{
  "n_layer": 8,
  "d_model": 128,
  "n_experts": 24,
  "experts_per_token": 1,
  "d_expert": 256,
  "d_shared_expert": 0,
  "activation": "elu",
  "moe_layers": [1, 2, 3, 4, 5, 6, 7],
  "router_score": "softmax",
  "normalize_top_k": false,
  "routed_scale": 4.9,
  "balance_loss": 0.00562,
  "balance_bias": false,
  "router_bias": true,
  "init_std_router": 0.016,
  "lr_router": 0.00109,
  "vocab_size": 8192,
  "norm": "rmsnorm",
  "norm_eps": 1e-05,
  "tie_embeddings": false,
  "optimizer": "muon",
  "lr": 0.00367,
  "beta1": 0.9,
  "batch_tokens": [32768, 65536, 98304],
  "seq_len": 1024,
  "train_tokens": 412400000,
  "steps": 6961,
  "dataset": "wikipedia_en"
}
Below are experts of layer 5 (counted from 0) of a mixture-of-experts language model. Rows are named router (the router's row for the expert), up (a neuron's input weights, with its number) and show model dimensions 0-127. Each number is 50 + 15 x the weight over its row's rms, rounded and kept within 0 to 99.
After each expert's rows: "gets" lists some tokens that make up at least twice as much of what it gets as of all text. This comes from a sample of Wikipedia text that the model never trained on. Tokens count by the router's weight.

# expert 18
router:17 52 31 33 45 42 35 54 64 47 47 43 68 55 61 48 62 52 69 40 29 59 44 45 30 73 65 52 35 52 21 78 63 32 57 65 76 44 52 75 44 51 35 52 37 37 28 40 28 66 54 34 69 31 51 51 48 50 33 65 28 39 27 52 53 58 68 37 33 73 60 69 65 42 16 40 73 36 54 52 46 45 51 70 40 37 88 41 59 70 33 48 49 47 42 41 28 35 26 32 46 58 18 64 34 26 45 37 72 43 27 27 57 48 55 37 37 51 37 34 40 23 56 44 43 70 61 54
up9:39 29 28 40 32 73 62 40 61 42 50 61 66 55 59 78 41 44 68 67 59 73 26 34 44 29 78 49 55 62 35 52 67 57 39 52 48 66 56 46 71 32 41 28 46 28 52 67 75 40 63 55 54 47 51 14 50 38 43 32 48 39 32 39 25 60 38 44 29 56 48 49 48 38 49 45 41 37 45 51 39 35 62 55 39 46 70 44 61 74 63 60 12 38 44 47 58 54 33 50 66 51 52 32 62 62 66 50 60 46 40 46 32 12 59 19 45 34 51 49 64 23 14 79 61 63 48 15
up10:66 57 59 37 42 70 55 49 42 58 19 36 29 66 61 53 44 30 30 14 60 40 50 49 72 20 33 38 74 75 37 24 53 38 30 38 50 49 40 28 50 71 36 58 45 53 91 40 42 63 61 64 38 47 28 54 60 69 66 39 42 99 52 56 18 47 39 56 44 45 46 42 55 47 57 36 58 38 54 54 69 49 34 65 48 58 77 52 35 20 45 30 48 63 33 51 53 62 42 32 74 52 31 53 54 48 64 46 61 58 45 64 42 60 47 63 48 47 58 32 54 15 49 59 58 18 52 51
gets: "\n", "\n\n", "-", "  ", "\n ", "\n     "

# expert 14
router:59 19 49 70 70 68 50 72 33 63 58 62 75 36 59 49 48 56 36 33 68 59 72 14 31 62 72 45 63 41 37 52 46 36 67 54 74 50 49 39 73 62 72 13 68 27 32 36 55 27 67 15 69 75 62 55 45 50 39 57 40 71 72 45 48 48 49 63 57 42 64 50 34 60 38 62 64 53 51 56 53 23 35 32 52 66 34 84 56 17 35 71 32 61 41 69 52 66 61 50 44 41 42 56 42 42 60 46 50 66 69 55 64 59 69 60 44 70 44 31 47 62 41 52 53 47 70 66
up42:26 48 56 41 55 53 57 26 49 48 40 54 71 62 38 32 84 31 29 66 74 40 43 73 27 61 42 43 51 56 59 03 39 61 36 47 43 56 33 80 70 58 42 35 47 34 73 37 40 51 62 39 44 63 63 44 43 35 37 50 73 33 37 41 63 61 60 23 68 58 56 66 41 43 38 55 69 36 54 37 76 51 46 29 49 68 28 24 44 44 49 57 52 58 36 70 42 40 37 67 55 44 41 25 60 73 48 46 39 26 42 39 53 45 67 59 52 80 71 35 25 18 48 67 70 33 67 60
up43:41 37 33 47 92 60 18 53 32 49 68 40 47 66 30 28 56 50 44 48 42 55 50 57 74 27 57 26 56 52 50 38 50 52 32 27 57 79 37 34 42 76 68 40 45 23 59 63 74 45 26 42 41 54 57 52 52 53 44 70 26 38 51 60 44 56 36 64 55 19 41 51 32 65 85 51 37 40 31 59 37 61 64 30 36 60 51 68 46 42 30 24 42 40 38 30 65 68 25 47 36 67 54 46 40 38 69 45 62 81 78 56 46 72 47 49 50 47 37 61 35 68 47 42 79 49 50 30
gets: "'", " \"", "s", " his", " her", " one"

# expert 17
router:59 71 66 43 32 43 63 67 72 41 73 59 25 26 60 51 51 63 38 62 53 43 27 54 29 69 68 68 69 65 51 82 73 83 15 48 44 64 40 33 76 31 58 48 48 43 56 74 48 53 34 60 67 49 35 41 56 82 61 62 35 45 49 75 52 56 52 75 47 40 55 51 61 58 63 51 70 40 37 50 43 69 26 62 44 55 59 33 68 39 59 66 36 69 54 50 50 38 81 52 42 14 74 51 71 66 61 32 51 34 47 52 52 68 37 45 52 30 78 62 58 48 56 36 36 32 41 43
up21:57 50 56 46 59 35 64 23 75 59 40 49 32 39 40 28 41 10 35 63 62 76 37 49 49 35 37 55 40 49 39 65 44 54 32 36 66 69 30 61 51 27 47 45 34 27 79 51 56 69 26 55 30 44 26 44 32 62 46 36 55 58 77 56 52 58 70 55 60 50 45 55 14 58 41 60 58 46 50 45 68 61 58 40 35 57 49 38 63 40 37 51 37 54 68 39 32 45 34 51 37 43 25 64 71 67 26 59 40 22 60 56 76 28 60 23 61 32 52 67 37 57 25 45 23 71 18 54
up22:44 57 41 30 41 25 62 55 45 37 84 34 44 37 35 57 73 38 71 39 28 56 43 57 47 64 42 51 47 63 40 66 40 45 38 18 41 68 41 58 13 54 80 46 57 08 39 25 46 31 34 50 60 58 77 36 36 48 67 50 58 36 67 66 64 67 55 58 52 42 45 62 33 90 42 58 53 80 50 66 49 61 44 47 45 48 70 53 20 51 39 41 33 43 26 64 23 49 45 52 45 68 68 55 42 42 24 44 27 42 59 63 40 67 14 43 48 62 48 69 63 54 35 52 47 57 48 35
gets: ",", " in", " (", " October", " In", " November"

# expert 12
router:61 52 42 23 43 49 76 41 72 45 74 53 55 56 57 57 51 26 69 36 56 72 47 39 77 26 45 66 73 54 50 34 44 54 55 43 29 43 56 70 60 47 57 67 15 78 27 37 40 73 47 67 67 41 28 58 52 70 65 60 60 39 58 64 37 46 22 43 62 36 61 65 65 42 49 53 58 54 53 67 52 46 61 34 63 49 64 71 45 42 58 64 67 56 63 26 41 37 41 37 66 57 69 16 54 62 57 46 46 64 65 39 40 26 34 49 15 30 71 56 72 51 45 80 65 87 34 49
up42:59 28 36 40 55 55 22 39 76 66 41 73 52 56 74 49 47 52 39 49 43 45 63 67 82 52 43 42 30 47 29 53 51 20 53 40 31 37 56 50 68 48 67 54 44 38 37 44 42 81 57 54 46 54 68 56 74 64 10 57 30 18 42 47 37 41 56 59 55 40 04 39 50 66 48 46 55 60 59 41 40 63 54 60 52 50 28 23 17 31 73 14 56 45 35 56 44 41 49 36 69 46 55 39 44 66 57 41 78 51 51 68 44 16 44 45 63 54 64 40 42 49 73 79 39 50 44 42
up43:40 69 51 49 50 83 33 61 66 39 42 23 38 65 58 61 64 35 56 34 63 28 48 20 57 62 45 61 01 58 23 72 74 52 39 53 53 40 52 56 60 41 62 65 59 52 53 48 40 36 36 56 46 58 61 00 37 67 58 37 32 52 44 60 42 50 60 49 54 72 51 49 27 39 52 61 43 53 42 14 38 29 56 67 53 47 55 36 56 43 73 63 34 19 67 47 51 58 56 43 63 33 26 39 54 49 61 37 63 66 54 66 23 38 64 51 13 39 43 54 43 16 45 54 45 60 55 43
gets: " as", " is", " was", " m", " km", " to"

# expert 11
router:30 58 57 53 56 57 39 82 48 63 55 53 48 70 64 53 63 57 44 67 51 73 39 61 51 56 76 33 59 64 39 61 45 67 68 61 41 62 67 52 56 44 55 83 39 58 52 50 66 12 60 56 76 60 39 39 66 56 35 49 48 47 79 40 38 25 34 51 56 55 89 56 71 34 21 59 69 67 43 42 66 58 64 45 46 58 50 60 74 15 48 51 39 47 56 61 57 51 99 41 42 47 72 77 32 49 64 47 62 53 35 37 58 66 37 55 30 65 50 68 28 65 49 40 27 37 54 50
up9:73 53 34 47 32 43 43 47 65 58 35 37 60 41 55 69 48 71 54 73 73 50 70 53 44 35 51 53 39 87 62 57 48 34 46 35 85 40 33 49 39 36 52 31 43 55 66 51 56 44 28 43 22 52 36 47 21 59 51 34 34 55 42 49 36 44 57 63 70 61 53 67 58 48 79 35 51 26 61 44 44 58 11 51 42 18 24 45 56 43 25 60 33 58 58 17 82 53 37 44 38 64 61 13 36 54 63 69 58 59 50 41 37 52 57 68 30 44 30 34 43 26 34 54 59 64 31 34
up10:52 38 65 44 43 41 52 72 44 37 36 46 41 60 43 68 48 38 57 64 76 38 65 74 48 46 33 35 66 43 47 76 21 35 48 34 57 38 21 31 42 37 56 27 46 56 39 52 39 75 82 22 48 51 54 48 03 37 47 38 36 67 49 76 70 28 65 48 34 58 47 71 39 53 58 39 46 28 76 58 51 50 47 49 56 56 42 12 50 34 52 25 56 49 29 39 49 46 39 74 36 45 41 18 48 69 43 18 43 42 39 54 46 49 63 37 49 42 49 12 49 50 53 57 82 47 37 45
gets: ".", ",", " that", "\"", " where", " ."

# expert 3
router:47 82 88 53 32 56 62 43 41 54 54 44 60 63 49 29 35 40 41 74 56 30 69 53 38 34 55 39 34 42 78 41 44 57 68 04 48 40 38 50 31 35 82 81 52 69 14 41 67 38 62 50 66 46 39 48 44 48 27 64 46 49 54 61 08 59 22 56 50 66 43 80 26 57 63 78 49 57 56 40 39 46 58 55 44 54 57 59 55 49 33 35 43 51 44 45 58 57 36 60 64 46 41 60 33 57 36 58 55 47 63 45 49 56 43 41 81 35 50 47 53 70 47 58 45 95 43 37
up9:52 32 57 52 41 41 40 36 62 72 37 37 73 53 48 15 47 61 45 70 34 40 41 63 62 37 67 11 31 33 46 51 43 30 63 41 21 49 53 54 66 62 73 49 31 38 60 52 66 32 54 43 34 56 55 28 72 48 56 49 86 56 82 54 50 57 77 51 42 57 29 52 50 51 40 67 48 52 49 65 59 35 29 56 69 45 54 39 29 44 40 70 49 70 16 45 29 38 92 35 67 48 44 62 43 56 57 59 55 59 78 35 67 37 36 69 74 62 29 50 24 49 67 57 46 40 64 34
up10:59 24 65 31 47 56 57 60 66 23 45 44 57 66 61 58 41 49 50 59 39 50 40 70 49 21 12 47 28 64 46 65 55 37 35 39 36 61 52 68 35 65 79 67 69 38 59 40 41 60 36 37 72 33 52 43 45 40 68 53 36 45 38 39 63 40 66 41 29 29 29 62 58 56 53 78 42 67 34 41 44 67 60 41 80 32 58 29 70 45 77 58 51 63 44 42 50 33 43 33 24 36 48 42 56 65 71 71 61 31 44 51 75 49 24 63 25 60 80 48 25 59 54 65 59 37 83 53
gets: "s", " it", " time", " there", " years", "ation"

# expert 4
router:62 32 49 48 52 28 57 58 53 44 78 53 46 56 49 60 45 38 58 38 63 37 61 36 48 35 55 44 44 61 27 52 51 33 53 35 56 65 58 55 48 36 61 49 67 53 59 50 43 33 34 41 42 49 31 39 61 63 71 27 74 24 83 62 55 60 49 82 47 27 46 27 78 35 82 59 45 28 45 44 57 59 48 42 45 42 51 40 70 36 81 07 42 40 65 91 70 70 57 56 13 42 70 44 32 62 60 73 54 51 63 57 57 46 24 65 48 61 42 64 67 50 53 44 39 43 90 59
up9:59 46 43 30 40 78 62 46 50 55 59 60 32 75 56 24 44 74 40 58 31 32 44 38 45 53 25 65 74 75 40 45 65 30 45 52 53 46 52 35 63 49 45 51 34 60 45 34 87 25 68 45 42 55 53 41 60 41 43 60 51 31 50 58 47 67 44 28 60 48 46 26 37 87 77 35 42 66 73 49 49 73 51 54 73 59 15 25 49 70 55 57 47 71 62 40 61 51 56 49 67 38 39 64 40 65 57 63 46 49 47 72 57 66 53 46 64 81 44 56 80 99 42 58 62 51 35 48
up10:44 67 32 59 58 44 23 66 47 69 67 37 55 53 56 32 45 44 55 49 29 50 43 74 73 24 42 52 69 47 31 53 31 48 56 46 73 27 42 49 46 34 33 50 49 48 63 53 50 35 48 57 34 19 50 46 37 55 64 43 70 60 40 47 21 79 65 49 77 37 74 33 47 38 45 40 28 77 52 43 71 50 65 54 45 27 41 46 40 80 48 25 48 55 48 52 49 45 61 49 63 31 79 59 40 47 76 82 68 54 24 62 36 71 31 70 37 38 19 77 49 30 48 38 49 73 28 56
gets: " and", "ed", "d", " or", " but", "ted"

# expert 23
router:35 67 78 61 56 36 43 42 58 64 50 80 74 29 56 39 60 47 40 69 57 52 32 54 49 19 26 44 38 53 56 50 26 74 78 34 32 49 49 26 18 45 60 81 67 34 48 51 37 52 49 57 52 70 35 39 40 45 54 61 68 73 57 57 46 63 47 69 40 05 53 40 62 37 61 56 23 73 57 61 38 36 50 43 57 45 69 45 54 60 39 62 54 64 45 50 60 28 15 77 56 57 48 64 58 30 25 61 43 43 43 38 74 38 43 75 68 50 55 44 54 46 31 37 44 53 47 15
up9:51 53 48 61 28 40 61 15 55 54 27 43 36 64 43 45 63 66 34 81 73 67 40 33 35 53 67 58 50 36 48 48 53 45 41 61 46 48 33 46 54 49 30 33 55 57 60 70 59 53 32 56 71 42 53 62 68 24 19 72 81 52 41 68 32 53 66 75 42 52 62 95 56 60 69 60 62 33 61 65 38 62 46 78 35 41 41 76 36 47 56 48 47 49 56 47 63 75 29 46 08 47 45 29 67 47 41 45 49 40 45 52 76 62 43 28 75 38 57 51 39 55 42 70 27 62 38 33
up10:27 26 30 78 51 47 64 55 36 44 46 64 53 44 48 58 65 62 61 40 38 49 10 51 68 23 32 52 50 50 79 21 53 71 51 57 38 62 40 58 56 69 73 31 46 38 38 44 63 30 39 64 40 82 59 53 41 24 47 59 68 24 50 47 25 45 53 57 81 78 50 59 42 16 42 48 34 46 53 81 48 48 65 57 76 57 32 66 31 32 80 39 54 50 72 66 39 40 51 48 61 51 41 53 45 57 20 30 32 64 38 42 46 32 50 42 55 53 64 34 64 58 48 68 56 67 39 39
gets: "=", " =", " League", " Cup", " Team", " won"

# expert 0
router:42 35 36 51 90 39 78 54 68 54 39 46 43 50 41 47 62 61 29 55 39 27 61 59 44 82 28 47 45 64 27 42 53 76 52 51 33 85 57 47 47 49 63 48 45 34 83 47 62 46 33 39 69 33 51 48 44 50 53 73 44 69 63 70 53 46 90 67 27 21 38 27 25 46 51 54 54 69 57 37 30 78 33 57 68 45 59 56 60 46 44 55 66 29 65 55 51 45 70 35 29 80 49 81 38 46 33 39 51 48 49 34 50 55 59 57 41 37 55 72 43 33 62 30 55 41 58 25
up9:61 71 30 73 61 53 50 58 36 31 31 43 44 82 00 43 37 42 66 67 34 35 42 47 57 56 30 30 35 68 37 52 40 56 51 51 88 51 49 48 45 45 57 46 71 31 53 92 56 44 64 57 76 43 50 40 55 39 39 34 54 40 33 51 39 33 35 28 41 48 48 40 52 49 33 58 45 65 51 45 60 46 29 26 30 57 64 68 40 31 44 47 52 65 56 79 50 54 71 50 52 51 42 30 67 28 48 52 25 65 46 46 34 44 34 17 21 32 47 36 34 70 47 48 45 51 61 36
up10:52 32 33 45 51 52 48 50 47 27 55 52 21 32 36 42 68 57 76 33 55 65 41 31 70 53 63 45 38 63 55 49 99 39 42 58 43 68 51 65 30 38 27 27 32 29 23 62 39 39 69 51 45 34 28 58 64 62 46 34 41 68 43 63 41 49 71 48 32 54 43 63 58 70 53 35 59 42 47 74 39 31 45 25 62 44 38 76 40 68 83 61 43 48 31 25 26 54 42 56 50 37 29 38 35 50 48 64 60 50 25 69 41 45 55 36 55 46 47 35 15 50 62 49 79 37 53 53
gets: " |", "|", ";"

# expert 20
router:78 54 44 25 55 31 61 32 75 55 22 58 36 55 71 68 51 61 65 50 56 64 66 17 66 53 36 62 65 75 54 54 49 43 30 41 32 64 76 73 62 37 26 60 56 49 44 28 22 38 34 55 58 63 45 51 50 52 69 26 54 48 44 56 27 16 34 67 39 41 44 33 49 66 59 54 46 54 38 18 71 31 47 45 65 49 43 18 58 53 48 47 55 35 55 42 65 34 52 49 25 85 59 61 56 45 72 62 65 45 50 47 53 41 04 67 42 39 34 45 34 66 61 64 43 44 42 62
up9:79 59 55 24 75 38 49 15 64 79 48 35 12 51 36 08 49 57 49 55 49 35 58 47 52 31 59 68 43 47 54 62 82 44 17 54 74 65 42 49 55 41 37 39 49 39 50 68 38 24 17 66 58 70 62 35 41 14 46 43 47 36 45 56 42 62 58 52 58 45 58 64 55 79 81 36 61 59 49 36 54 66 54 32 50 61 74 31 53 53 44 57 35 47 47 33 66 31 32 41 47 59 51 50 69 63 53 53 61 70 64 54 50 41 31 39 35 46 52 67 22 49 41 44 71 35 51 40
up10:43 81 39 55 51 45 56 90 43 62 55 52 74 62 46 52 39 48 34 56 47 59 53 44 39 68 51 41 48 45 26 64 60 62 60 43 70 55 81 53 40 24 40 62 60 37 46 55 27 56 51 57 39 62 49 22 84 52 59 45 28 53 53 34 76 73 64 58 58 44 57 23 92 53 62 48 23 84 60 50 59 69 73 62 42 78 56 52 67 89 44 55 57 47 35 44 58 33 50 45 50 39 56 48 42 32 13 40 31 44 63 29 70 45 56 50 41 69 54 62 73 24 60 53 53 45 53 59
gets: " on", " for", " of", " at", " to", " with"

# expert 21
router:76 49 49 22 35 53 36 80 41 42 38 40 52 82 19 55 69 70 66 41 33 43 81 36 61 31 35 57 38 70 62 15 37 33 32 72 48 56 53 45 52 67 52 32 57 62 56 49 60 29 80 81 40 27 76 41 44 51 59 40 46 46 52 58 52 45 49 38 43 49 59 58 35 70 45 60 33 47 47 48 72 44 43 42 64 47 44 23 51 39 61 72 54 30 32 39 42 56 29 68 59 65 48 32 45 56 31 22 58 62 27 53 40 67 57 15 66 57 45 85 64 49 54 35 44 39 35 46
up9:69 37 64 52 54 58 35 47 61 54 56 36 41 66 32 24 63 71 34 48 72 46 61 23 58 47 37 34 26 54 49 52 58 35 44 35 39 49 67 42 35 59 63 64 38 44 69 32 52 30 68 67 34 52 69 61 71 43 55 58 40 58 63 41 34 50 62 42 56 64 60 39 75 60 68 55 47 52 30 10 64 70 55 66 38 47 35 52 46 42 56 56 68 76 90 54 57 52 68 22 46 48 30 25 43 65 53 61 47 33 36 90 22 81 47 58 42 69 32 50 45 92 39 53 41 50 42 48
up10:60 56 47 40 40 33 61 37 46 57 06 65 59 35 64 52 59 57 34 48 51 46 36 91 71 26 30 58 37 63 73 52 71 37 71 53 52 53 50 57 58 66 53 44 41 47 75 76 25 15 46 54 55 48 66 26 29 68 53 42 62 71 72 45 59 50 67 45 43 45 46 37 41 57 47 48 45 70 85 23 79 49 73 46 27 47 45 46 29 62 41 54 61 23 42 68 47 40 71 61 51 65 32 59 48 45 11 39 47 58 49 25 58 59 74 49 57 52 65 52 26 37 46 51 50 53 29 44
gets: "-", "ta", "di", "ora", "na", "lo"

# expert 2
router:25 46 49 48 42 29 42 59 50 54 41 87 31 66 63 78 65 50 36 20 58 54 51 64 56 54 50 10 79 57 35 65 41 28 64 51 43 49 62 58 39 49 76 43 66 62 64 51 98 58 83 38 52 50 41 57 52 61 31 56 42 26 66 49 43 25 50 65 53 50 50 31 51 28 42 60 77 75 67 49 69 35 45 45 57 60 64 47 48 49 53 55 37 51 57 20 16 56 93 43 48 59 61 68 38 42 70 63 67 42 48 51 63 67 50 53 30 33 59 48 58 31 47 64 51 53 48 43
up9:39 83 37 59 50 29 63 44 66 51 53 30 66 80 54 71 46 38 58 70 34 38 34 20 62 53 53 85 46 59 16 48 55 30 67 53 72 41 25 68 48 33 53 50 46 46 39 31 52 54 42 50 37 54 58 49 43 65 56 57 28 50 52 70 31 67 49 38 37 37 47 72 70 55 54 53 31 49 62 35 61 65 64 90 31 21 56 57 44 82 55 50 56 46 39 41 22 28 51 25 37 64 17 48 60 38 61 41 56 55 67 49 58 32 47 39 27 77 68 51 50 49 64 64 37 29 62 52
up10:56 57 55 46 43 51 52 36 38 62 52 33 78 45 38 45 42 20 69 37 51 50 55 58 58 40 41 57 62 59 41 75 71 30 59 53 30 44 38 34 45 59 36 54 53 37 74 47 39 32 42 38 47 52 54 58 66 63 49 55 45 62 48 26 38 69 48 26 37 65 04 41 62 71 58 56 60 82 45 54 51 24 46 55 65 93 56 88 49 61 36 59 47 21 76 55 35 45 47 54 62 38 08 65 47 72 45 58 61 59 56 46 81 75 49 38 32 56 70 46 59 43 70 68 31 50 36 65
gets: ")", "\"", "}", " such", " known", "]"

# expert 1
router:42 34 50 53 15 66 52 43 39 54 69 49 46 47 46 22 53 30 51 70 61 70 29 58 43 61 70 50 51 51 75 46 52 47 62 46 77 33 33 52 47 38 37 50 56 38 56 52 40 65 54 69 34 56 73 58 53 17 37 53 58 28 49 26 83 52 29 50 70 39 44 53 59 41 41 62 33 32 58 85 34 33 32 59 35 39 16 75 50 19 35 48 51 60 49 61 51 64 67 60 61 20 42 57 55 43 48 30 47 18 45 44 33 64 65 64 39 71 06 47 37 60 44 54 70 45 68 62
up9:54 42 59 48 62 56 49 49 58 27 36 40 32 52 43 45 60 49 47 22 48 43 49 71 71 14 38 20 51 56 26 55 73 50 45 61 32 39 12 56 23 53 40 66 45 44 74 56 48 60 44 58 26 27 54 41 52 16 52 36 81 69 67 43 57 21 75 75 77 59 45 36 54 59 33 47 38 61 40 45 48 39 45 56 28 70 24 24 41 31 52 77 61 61 56 56 62 62 51 49 64 84 49 39 50 36 51 63 63 36 51 56 44 50 65 46 51 47 48 50 21 27 47 59 83 55 32 50
up10:53 43 53 42 56 66 45 53 32 58 40 46 27 74 47 54 55 62 50 46 27 51 39 73 57 49 81 70 56 32 52 27 51 54 28 25 49 59 50 40 58 35 64 30 40 48 38 50 71 40 64 76 74 61 69 49 77 45 60 46 50 62 45 46 51 43 28 19 25 54 34 64 31 40 71 85 56 48 61 54 48 54 57 37 71 90 34 45 55 47 37 67 46 50 35 36 63 56 28 08 62 25 47 56 58 61 54 36 38 32 61 54 33 33 38 32 73 61 51 63 33 86 43 64 52 40 28 59
gets: "S", "D", "M", "B", "L", "R"

# expert 10
router:36 37 58 53 40 28 79 67 45 70 75 63 58 51 74 47 48 55 36 56 60 69 47 69 37 39 69 66 39 20 67 26 41 24 57 51 53 59 69 23 46 70 47 38 59 56 62 27 72 60 44 43 52 37 42 71 42 46 51 27 46 45 53 44 05 25 34 73 54 50 78 47 37 30 60 38 38 71 27 55 29 51 31 32 69 41 58 43 58 52 16 71 23 47 69 50 54 34 42 50 37 62 43 58 47 36 64 53 50 31 55 41 48 23 53 54 46 53 63 63 64 62 36 52 35 48 28 23
up9:45 54 33 91 32 42 62 28 62 80 60 43 55 89 34 50 37 32 48 46 42 54 68 55 65 36 57 35 50 60 25 50 66 38 54 48 75 29 33 89 55 58 45 33 83 73 52 50 38 28 79 28 41 35 51 53 64 39 45 52 53 23 62 50 67 58 43 40 35 54 45 62 64 55 70 35 39 62 46 34 44 71 48 67 63 63 63 54 51 53 46 65 34 54 47 45 35 24 36 63 55 29 48 34 48 59 53 66 51 67 47 59 52 77 40 56 31 56 59 69 33 50 30 83 64 39 77 66
up10:43 57 44 68 37 58 33 26 48 57 44 45 42 74 21 38 26 69 39 60 73 83 49 79 40 27 60 39 30 38 49 60 68 64 71 46 38 58 50 66 34 67 36 38 48 53 41 57 14 35 41 64 33 49 50 55 39 69 62 52 44 80 43 53 66 73 44 41 42 42 79 29 68 86 55 50 52 55 48 60 27 45 72 45 61 40 49 51 67 52 67 47 37 50 45 48 86 59 70 37 48 47 35 43 46 44 62 56 28 81 46 32 48 34 48 29 61 29 39 42 20 48 36 45 62 74 31 44
gets: " 0", "%", "  ", " —", " +", " 1"

# expert 9
router:30 34 39 70 41 52 51 70 51 60 57 55 78 23 58 47 68 31 30 46 51 71 56 44 33 68 50 36 69 46 47 42 53 54 54 52 39 51 52 21 51 43 27 33 59 51 32 42 49 79 21 24 56 74 32 48 61 67 39 39 47 57 43 21 84 47 66 52 41 28 72 35 30 36 23 60 50 67 68 59 52 52 73 49 23 61 53 65 55 55 43 42 43 39 55 48 70 36 37 45 28 44 82 50 63 36 44 29 48 56 59 45 81 65 34 73 41 44 64 30 46 29 46 34 64 75 42 77
up41:25 84 29 47 74 64 54 65 55 27 34 32 66 48 57 56 71 67 46 47 61 55 49 45 22 74 59 38 61 16 69 45 43 42 67 41 57 76 54 41 32 42 43 46 46 45 66 46 69 75 38 52 39 46 53 70 71 71 45 33 27 64 44 40 47 39 74 39 59 56 58 47 54 20 57 17 51 55 23 46 34 39 44 83 41 50 72 71 50 63 46 51 14 38 66 57 32 62 20 69 58 52 53 43 44 47 70 39 49 49 35 41 52 49 45 52 60 66 34 56 36 43 48 57 25 28 22 36
up42:51 38 28 59 51 61 33 69 55 81 47 26 65 59 57 71 72 67 55 66 43 32 35 18 40 29 28 33 92 65 35 57 45 79 43 51 49 50 34 52 40 51 58 65 40 65 60 49 63 59 38 57 28 82 46 51 39 62 56 60 40 61 62 45 46 63 26 60 70 65 40 69 53 45 40 32 30 46 63 40 40 50 38 67 42 41 38 33 62 63 41 57 65 45 40 55 64 39 41 54 51 45 70 61 69 47 46 61 46 65 44 65 37 62 43 45 21 71 15 49 46 71 20 91 62 53 61 77
gets: " the", " a", " The", "The", " an", " his"

# expert 16
router:40 48 47 65 31 81 32 62 31 22 71 63 52 40 67 47 24 67 58 47 58 53 48 55 52 74 38 31 60 42 33 39 67 44 51 69 42 46 38 53 65 26 46 42 32 63 56 63 44 64 52 78 69 54 48 63 50 47 56 35 38 49 50 41 78 32 38 49 56 82 57 33 61 24 24 73 67 75 38 55 77 55 42 56 43 43 38 23 72 23 57 54 58 58 58 39 35 65 78 49 45 67 32 11 61 44 68 50 23 31 30 55 47 67 49 70 29 54 59 45 36 61 69 49 62 31 55 65
up9:43 57 46 45 55 41 75 50 59 51 28 77 49 40 29 40 69 78 66 48 62 44 46 42 63 56 40 26 70 22 61 42 53 72 44 27 25 44 48 42 45 65 25 48 63 18 70 42 46 37 70 58 42 50 30 66 87 69 31 52 49 99 46 50 61 52 45 31 49 64 35 66 64 60 53 57 28 36 60 71 65 47 59 55 22 54 62 67 31 52 53 66 45 61 45 66 65 74 31 53 62 65 65 42 27 57 44 39 54 60 23 48 39 59 70 62 30 47 70 57 28 60 49 71 57 48 68 50
up10:44 55 61 45 56 41 26 56 38 67 48 46 76 52 39 37 29 34 51 63 55 41 29 42 86 43 46 31 67 33 67 34 15 64 37 48 22 44 62 50 43 64 49 47 41 47 75 37 62 71 22 68 35 53 40 56 44 64 59 55 46 42 46 69 63 38 70 82 32 70 40 33 70 38 86 38 48 53 52 44 44 58 67 69 46 70 59 40 58 75 69 58 29 36 47 62 83 63 76 29 52 42 49 44 48 50 36 73 57 50 52 47 53 53 52 32 41 61 81 83 59 60 43 74 25 48 64 48
gets: "–", "19", " 18", ".", "0", "1"

# expert 8
router:94 56 51 43 49 48 71 50 53 34 54 60 22 46 62 43 52 76 43 42 40 18 67 42 34 66 59 72 60 69 62 53 42 57 46 63 57 35 60 55 23 60 46 72 73 68 45 29 27 49 66 39 20 29 45 48 81 48 51 44 52 40 55 53 58 58 60 31 42 31 36 35 30 43 43 61 45 32 65 64 63 61 38 64 51 31 17 59 35 65 56 30 51 46 78 56 51 91 38 45 59 30 65 37 50 55 28 53 49 43 56 49 58 37 56 33 32 37 79 52 68 44 35 25 24 47 62 63
up21:65 52 41 44 58 42 48 31 38 60 50 52 19 79 40 66 35 44 86 39 49 51 57 59 51 52 45 41 76 65 63 31 60 30 60 66 78 59 61 63 77 47 43 47 69 32 48 33 55 48 57 00 50 31 61 48 56 42 39 73 53 22 39 50 35 62 49 37 57 49 21 63 50 60 64 46 47 69 49 60 53 62 65 71 22 70 50 38 59 61 70 65 70 49 61 54 45 53 41 11 47 43 44 33 43 64 86 46 51 48 53 57 32 70 28 46 29 17 52 60 24 51 54 40 33 52 45 32
up22:44 55 67 55 45 53 46 51 51 68 48 41 53 53 34 60 55 86 59 31 57 44 47 33 35 44 47 44 53 55 43 50 43 32 29 67 37 57 49 57 54 91 48 53 68 19 64 61 25 27 41 84 37 30 49 21 43 47 45 72 62 92 67 71 33 62 57 41 67 73 16 51 60 68 55 31 40 72 55 54 43 35 55 71 52 61 14 47 52 27 35 46 35 31 56 68 47 55 61 52 46 49 78 72 23 34 55 32 48 24 61 40 25 52 36 64 47 50 34 54 56 61 59 40 53 38 47 52
gets: "t", "it", "k", "ch", "r", "at"